config.toml
d_model = 224
tie_embeddings = false
lr = 0.000794
weight_decay = 0.33
doc_mask = false
Below are experts of layer 6 (counted from 0) of a mixture-of-experts language model. Rows are named router (the router's row for the expert) and show model dimensions 0-223. Each number is 500 + 25 x the weight over its row's rms, rounded and kept within 0 to 999. Numbers have three digits each.
After each expert's rows: a language model's description of what the expert responds to. This comes from a sample of Wikipedia text that the model never trained on.

# expert 33
router:534477534449496500495504483537496534482555488459514541533505511482506507471484455508517471447487475517496518469520530521501467473528496510514540477484534499482521511495474477510471482494457525540509476522489496500517556502509491475520457514469466501509441544485531465480492470516531541511545469523533492511516485506530474508482521527504490473483504504463517487540523502467489501512498479444503461471537478494507499534499530470509518476518550478504469526469461498519514452470478483501529504512470492513466469457483505492490491469462488538510516491524481514516520487464458514501501492477532523527485505517501513545495470512505472494459540493481541512461511508467466479531454
Infobox colons, table rules. Colons after field labels in infoboxes and lists (Born:, Budget:, Recorded:), table separator rows, and dash cells in chart tables.

# expert 60
router:477477522479487510522486479548479549467501468511501518537472496494476482492461483502508480509470469507513482465523539522503486480511484514498512495506509513444501528481461504454484443499486552510519481517486494505501536542503486461506473510475515483535466541503500475502541480503537564488511499506520484474515487492534478475457499514547478468505517496498504549525498474500508482493509474487492467491504483489497499532496502474533520486513493485497481533491480497500500475468457509479548570495493482539458471462510539477506490497464523501497529428547489485510504501449462515498465462459503482499512508513554547559502483515514508509452500513502492473519547511472486465471492
Mid-word syllables and zeros. Mid-word pieces id, im, ess, ell (test-im-onial, H-ess-e, v-id-a), plus percent signs and 0 in tables.

# expert 21
router:531484509473527516477517460497500507444499470474496522566497506458493500474499474492479484470497489482476488484544521557503488486515484494513520480499519527465497525500479488483499456511496532505545483530471490505507556513523485471501496542457485543473449524482518476514535479495529540540509455508498501507552491528490493490486523511503522506501531504487542506539504489444546523524544475505486478504554485475513466491527516486491528518517515488500447539490509467497514464453482515487508529517486503523438477508521532502530473473486497512525533496522449520481532482479444505468484490490524547501492513497546540521491513516501490515465501485503489475466529508493471461500465
Line breaks. Line-break tokens after headings, list items and paragraph ends, especially before list dashes or == section headings.

# expert 23
router:527482492489495517514485455546487514473493467497490524550517495514466509511483467477497472481484497476531469506510545501466472508485502518518482511464528514514482532492504494529452426510496499503511516523499490510496532538522469460476492534463490505496470487491497483481541488506506532524516457523523488482578506523468495482450525515515475452512520532512504496508527461461545516526462499488477467483528491483492506519496516467480492508537506484507497503470490487510527507484448471489508536568503512522466443507513520465531502471489510521487520488547490515552518466462484498462489481444483513499449473483522539543481500504490493488476546503497453504472519529485486492520487
Consonant pieces in names. Single-letter consonant pieces, mostly n, d, ir, inside rare names and words, as in Regis-n-mál, Alks-n-iai, Pro-d-oxidae, non-n-ative.

# expert 27
router:525483526465506514520516492480447513456526465485466518540512508473511488472494458520509502497491499501526488478516517533485463510516493462535490516483489516456473535481525490490464486490478531507516491537465488494485554531502494468492508485505490514510474509511508512491530478503520549530511482532477487474539493572482455500470492517491490444485544491491566506524435519481513479493538464500494463502542494491520489507515491448484528489530484494528504531477479481480526477512461514468536538507519470534438532504508539487509459491506508478484540484555501499535524481473490501470494486504494525511497500497522546531479529538492522507499518493452500488481507518496440470508469
Mid-word vowel pieces. Word-internal pieces like om, ra, um, ight, ear within words and foreign names, e.g. pleomorphic, Mom, humorous, whom.

# expert 63
router:526481510468538520520521456507487494485505480498489511538475498504480480480491489522553488509498490471484471481555535535480493505530506507475504500481540542469460540465482503490514467503489550518533499535443497510527487517515462475496479549487513504471469533520526495490505495511506540545493462528523504508533499509505499512505499531517491475551535488493498468486526489453516513491513468484506469486522438458516504509501493503490551536541526489505487545467461474512515515486448496479513521507494504520468470472507504502540467483490493511478551501564467564512534464477453508476506503498481533514510504483499522550480496506481486534470515511485520481495506491472434484486477
Conjunctions and to. Linking words and, to, or, after, until, through, usually following a verb, noun or comma, e.g. disarming itself and handing.

# expert 8
router:523465515479513505493536471530472508467497468476467523535520504471490501485494461494527475495473479489486485507539547527504509493519500510527504480471531521493479527478487494486508454524477542541509469528486470516532547511506444475505497527467467528499456540525511462498529495505528533521515457524530502501540479520509487497487525542517487493521534500495520498529523488471526490533523470498495461490546488475501494538509510477516532506528523489495471545482475473500536505479446484467553539508490492543441470482491526473526473473509490532485520450534474512519526471474463517476487485469494544519503516514533534546470498530501493511470539514488509499470525523475471462502486
Versus and table filler. The token v in sports fixtures and court case names, plus the, slash, zeros and pipes in tables and coordinates.

# expert 42
router:527466494488507512522508465523488525469517481506473533557505506490489519495472451483520463496480458500500485490523514540489506507511490508496504502482522531479491529486487489514485479517474544510505478521495487525517520532527468471501525501456473528507461504500499486503514490491506556505504473541528493495547477508513490470476496547481508478496542511483533495526529476460553506519529463492497443490551496482494502547492509464495517506509485464501479539484434496520504473494408504482528525523478497504447485460527533481538441501518484529502528479532454502496545482487479510487471481474501534522493523500520537567500499525505488511462541491473511498488533504497469491480477
Table cell separators. The pipe separator between cells in statistics tables, especially after numbers in sports stats, plus some semicolons.

# expert 46
router:517462540490500511515514481518489481492517449493517493525527494470498542467495480492506485468480449519510480499550523540487478489469511477502497502485509511477508529502502499489474495531473528568508485519496450524525558518524469474517515545463496517534445507489475460500517473492556520505521478511507508514517496532515474448488516499533495517518503489502517495537539511444530493525518508498499494502532486503494509508507475465471530534504502485487492545430485501514546470480497548495522512527498509520455449432492489496540461476515490521498501461506445519542515470482477490510464482477500527541521503503519544512497515520525483517499548481492522498497525514489444490497490
c, ex, ig pieces. Word-initial c (crowned, cm, copper), ex, trans, comm, the New of New York, and ig inside disambiguation, origin, figures.

# expert 18
router:505490529484489499486541506535526498436516462499483529542465508460468495527492470487530478479479516506525465491545517515477490506529482491507508513495470541489483523462477501460505455541501531528484473501498490488491546546524468448483460520485504545481455496520478471504535514536555550511496472500572537504506495533488521507492481521508525474515541498506514491531499447486544474503511475494499496459529461476494486517517510495505547519503528482520481518482461475494518477506454515505517516513470478505467459449516494526526502502516507526513553494505484524492523470523465502486489476487513536518503527501524514522492488502503474545495534512480474478475527518507471447463495
"al" and capital I. Mid-word "al" and "if" pieces in names and words, plus standalone capital I, e.g. Cav-al-ry, Sy-al, scient-if-ically, Irving.

# expert 4
router:499494471458528490539532471501489475475496436523515503513501512497465502462484477463498509466501525472464483500522540535475523505494473480508489502481515501485475555491485479529499473527466547486539483523477497514523525522504482496521521515445514513524476523475510485497514478511535524521532477519514509513523485522494517467470523548556484488498534510468511504533496488484547491530535485517495459508541476472504519502482487519528557540530550510512494554501441454491517470473449482499520552493473523495474508475503497502515470486484541502513517478540472494505516465491473505493516464488523558524508524509487541541488501518527482511462544495476492495486493493460460490501470
Vowel pieces in names. Short vowel word-pieces inside foreign surnames and place names, mostly i, is, an, as in T-i-wari, Bodh-is-attva, Ch-an-ia.

# expert 54
router:487512487454511487510533501519516475461493452491521495533504504509484501476491441499543477471481509497478506488514518548494539512525466499493475480480517519503488517500481469480483478537466557483498465507478513519491526484502477469483518528490485517493443536506504491505509490542527509536524473503529467488499474536489505493471501523514457490484549494490524486502533507460514536513522499450524453504586489473507479551462484490517541516518522449524485540493481489457530489500465547497510522522485482513461475497494523480505442472492518501504524498535430518522500471462493508489484462471506538514498504498501545526491489543533525476467542487484495513482526489487495486484484
Word-start or mid pieces. Early word pieces and syllables like an, us, inter, reg, ind, e.g. rom-an-ized, cens-us, inter-views, me-an-while.

# expert 0
router:519495565495510496504528456509508549459515487494480520563523489444495516513508471492520512480461500463517469496486540530514502439491499478528513481472546522481483564476502475477476431534480521497515461539495477519509510508514499498511455493451491512529456522516486474523484494500492489516514480501481524502523491477490504489487523518508462495513539476519514506550507487461490508501507484489487475528513466494486474544494515479479513510541507505482512517501490488494525485514469515473553547543500477542456524478516493470539472472527488506521529481532481504510494437460438527466494488479517538548516522496517502520495516553505488520468531515486489511501516508491506487515469
Word-internal "a" pieces. Vowel pieces like a, em, oc, enn right after an initial consonant in names and words, e.g. M-a-ugris, C-a-ution, P-oc-o.

# expert 53
router:491480529483518511478524463552459523460525471492469510525471502479488530462504438516529477477485481494483516480527508513514523516537505510524500483493530536468466525496474448502468472537487540506529456544516487540512509528494488491487483526479516487502455496506524474503496496538506508532477500515523514482536496514486481496492512503511459457522529511492505463505502511464533502515514459469526468503545479494483459524487490473483531521498525497484489506498495505512530449480450493499560526546463523511470476463523527483529494503469508503506517474528485510537502449491442500508491509486527531537504519500518545514459509507532515517440507511505526486447511494457469484472454
Nationality and place words. Nationality and region words and pieces plus at, as in Italian-American, Indian, former, estern, Melb-our-ne, at the festival.

# expert 41
router:519488526472532507506517456505502507468519463504493513498475502490493527477496477476505496475493480501493482496505537503515512485489519511512495474496534526482481538490506495497518430524475519546529473554504503523509501509478476490497487491462489533499476551515490464501514507528500522518527475505518476514541496519505500517484499550517500482515526505470538491545519493457570486540519484486500449507543448499506483529495511458504547523529496494495491543488464483527526482483481497478530506516481501526470483481524525505522460485504503531479488471506490525522535454495457522466498492448527572528516504496520552574469514534501472487451534516505508479467529510498442485511472
The word "the". The article the, nearly always after a preposition such as of, in, to, at, as in of the 2010.

# expert 37
router:527475500482522486507520450521486512505543477480480524517492507507505488457504446510516486508477473485508508524531547538483506500488472516526535471492504542459499549493475504503507497546510549526506466515493501541546535517521440508510512512485506523517469518496499470518506485499517528532519475527526505500554473538496493483466519522514497482490528460501534476525505485447525513528516450497468453509523486466488499523498490480478521525491511475505491533480482464489533485500479515486503535522487475502470474477524514508521466454507459522510546499542455508512531449493457501477461506475512536537481502518503552524481530560532473502484510519472516482459527515496450485508488
Word starts after articles. First piece of a noun or adjective right after a/an/the, such as pre-(historic, gnancy, vious), new, main, spec-, ext-, imp-.

# expert 55
router:487456521470511481503523492554492515490500474509505553505492526480485494461483491496505504471499471482497457502567552536499499504514464527514476506509515516510504530481520509497493475511476530519537472501510494500513523539495447482527523504452491535511473516498537474482548478509537524522516467522527522491497493541507489527512542548489510454500514500484534491530525493490546463514483485481502490514549455474531485541538519470545526510519531469506462509470456511526498470487475522470500538515469451501475438484531522483551464493502488506499516463531482531493549470442446512512503483491505520521501494480513506521489493545493482500482522497492497475487512517489487461512486
"ion" and word endings. Final pieces completing words, especially "ion" (Deception, Boccioni), also "ine", "old", "ain", "ment", and verbs found, open, end.

# expert 28
router:509506479482512506507539470519465486458499503506489515541481507494498462525507479517531516522483476461506485492550531501491513517487493510482518475452535536504477527483493457465486447524442535544508474502508468510513535493509447464478525505459506491524446550501527471462499478508486512494536483499516492507555496509476500498472533533500502482503551512479513484497522516485525491531508505476493457472575458484499488519534508498502539507540517495491478544497466504481504506489451520476518543527484518510430484483499500519506484469498504518516562476514486501506530450485484485468487506484469515505481510460557501550483493474519513472498527530489471528488510496478469485502496
il and gu pieces. Word pieces il and av inside words and names (Chiloé, rail, filter), plus word starts like Gu, Phil, bro, int, exp.

# expert 16
router:512470510464521483471524472493477512455517474488482528535496508477476524460511453500530486500469485465481488494537525544475502496517490508513522489462532523488491514484485478485487462528459543526508446514478500511527548530504438490507491511439492528500456520509490460524470468519493542521534472530533505498535493529500470515511524539535513501506517501519543500547510529484523494526479472484512457497529484472486473530529495487510532535500502473509480545482491476506520485477465489496535517510470479507441462480491480473535455515521486528494519460544482503512514482482483502485479509470519531540514537529526553516467531501515497506472532513478506489456530480489480474499469
Lowercase p word starts. Word-initial single-letter or short pieces of common nouns after articles or prepositions, mostly p (practice, pedestal, presence), also o, ele, k.

# expert 30
router:526492505467530482535551459504502521474485484498484541544507492499504508487508476489541476493474498502485507504520535540518492515508503511522505476481501513469496538469497492465486453522481525493514450540508492513510551516498496497466468497451496511495453515492474463489520493520519516532495461533515495498523497521513462488483519510494492501502520505507548499536490479481507541515521478479550432494549475497494478530501504485521519460512507509490474510486473492514515497484448522498527537515443468519434492477501487485539474492481517516478524459557471526503511465486448525493464528448491531516509519530553528530491530515486514525487525511506524475451523476466464460490475
Non-Latin bytes, table 3s. Raw byte pieces of Japanese, Georgian, Hebrew and accented text, plus digit 3 in sports or election tables.

# expert 50
router:526476519475538533480505461504486488488543489456467540550470507471479491499534465485514501482464477491453468485508520550499489459490501510498519449475505489465500518504507523478467472525495553530505449498472474538506515486492444483516472509470510523526461546471497442495523487491477538539524454528503502505520477518479481502472555512509492469505527491509500523532550507498532495539500477499499473483511499517511515527545489464491538499492477499486477528476466488515520487505443497460505528541486491525463495472507503486523459477533480526508517450542480492511489443492464544470501498482506525488489504498528514513495499529503521516482551487505470512500542496490493488475491
Mid-word pieces of Latinate words. Middle pieces of long Latinate words like stit in unconstitutional, ment, ourn, offic, Comm, plus opening parentheses in LaTeX.

# expert 62
router:527489499519514487504551449530487531492525506493497517540486513495476499490514473497489470494493492508503515501541558499508518489515491520505509475475504500512469516488489472529498471510479524533514490528484486514504523547491464487509503519459486521505451521501503508506535463522527557511532457536545515497510500500492478497478509532497496493524524514489561508530515462467562495521471474528518489464576490502500504542486496477509507524527504485485484572457469493507527472494492536505544527532481488528448466463523512509520467489490478540478537479550463544518512468493468479496493492473502532518509483502533510515462523541544489542494523531482513466457516510474494474481498
Word-initial f, G, N. Single-letter word-initial pieces f, G, N, g, F, n after the, of, and, as in find, Garry, niece, funds.

# expert 13
router:517467508475496506506518455503489510470525458489503549537463486491465514473504476493520493452498484473488487499543533496481501498508497512501535482482511516488490542483487492481487452523500518528503454549492470517514520523522464475506505516466486521483450526482512476480519481540511528525479459511519494493537499497510505494490561522508490490509531491462533498553527506477521485534566498465500455495520477486467481528517498508510536523526500478503504514480458484512538502448451502480533530520461493524442496478520484479514474490494505513497554459554469524509540490485448485485509499473506535525490506481514518533469514528534505521486538487460501496469529525484481438476503
Capital C and numerals. A capital C starting a name or proper noun (Celtic, Cyclops, Cambodia, Civil), other single capitals in names, Roman numerals I, II, X.

# expert 7
router:509448507481553481498533482529464532509520475485486521542512516487489505496494444490512499484481492482483490500522543515518486490510497518520490481480495526494493542496495508521530446544490533535514469533465522539513530487520479489502489522474488532487477553510501482488520523497538552556539483503514509473501465549522507502479536529558458473511554505498530492543539501460501495520507457520511451517531484492518542513542488451498509505521512471520496506479467519520528483467479511493501525515464482524453486484491538500522460487502506518534525476526476515534506462474450504492493463468507545516487484500511531545495525527503482523481511473478503500467535488490464482479492
Blank table cells, "ud". Empty-cell spaces between pipes in wiki tables, line breaks, the piece "ud" in names (Rhuddlan, Pudsey, Budd), and starts like min-, differ-.

# expert 56
router:510477514466494532506506466527531513509506503494524519529510523445491459445518457486532440471487492464498472492536530517479515502530467505532479497479517508470487541502488503494474440525472547505516486536502479476496533501516468488510472503462494534501480521492466449487486476530500521529520487513518519489565455479488508509506495500473500489504513532485543524474521500471527503518521464531521478500545483469487478534525522488504534513520497476533474520486459468511511476482480486503541533497492501516460500498509536491512490535484497517457505463578491527537541470481448523540469508487478505526502519510529526493482520524557465475464510517501491492482512481484471479517485
en/ce/se suffix pieces. Word-internal pieces en, ce, se, an inside names and words, as in Kapfenberger, Linfen, Rubiaceae, likened, Slovenia.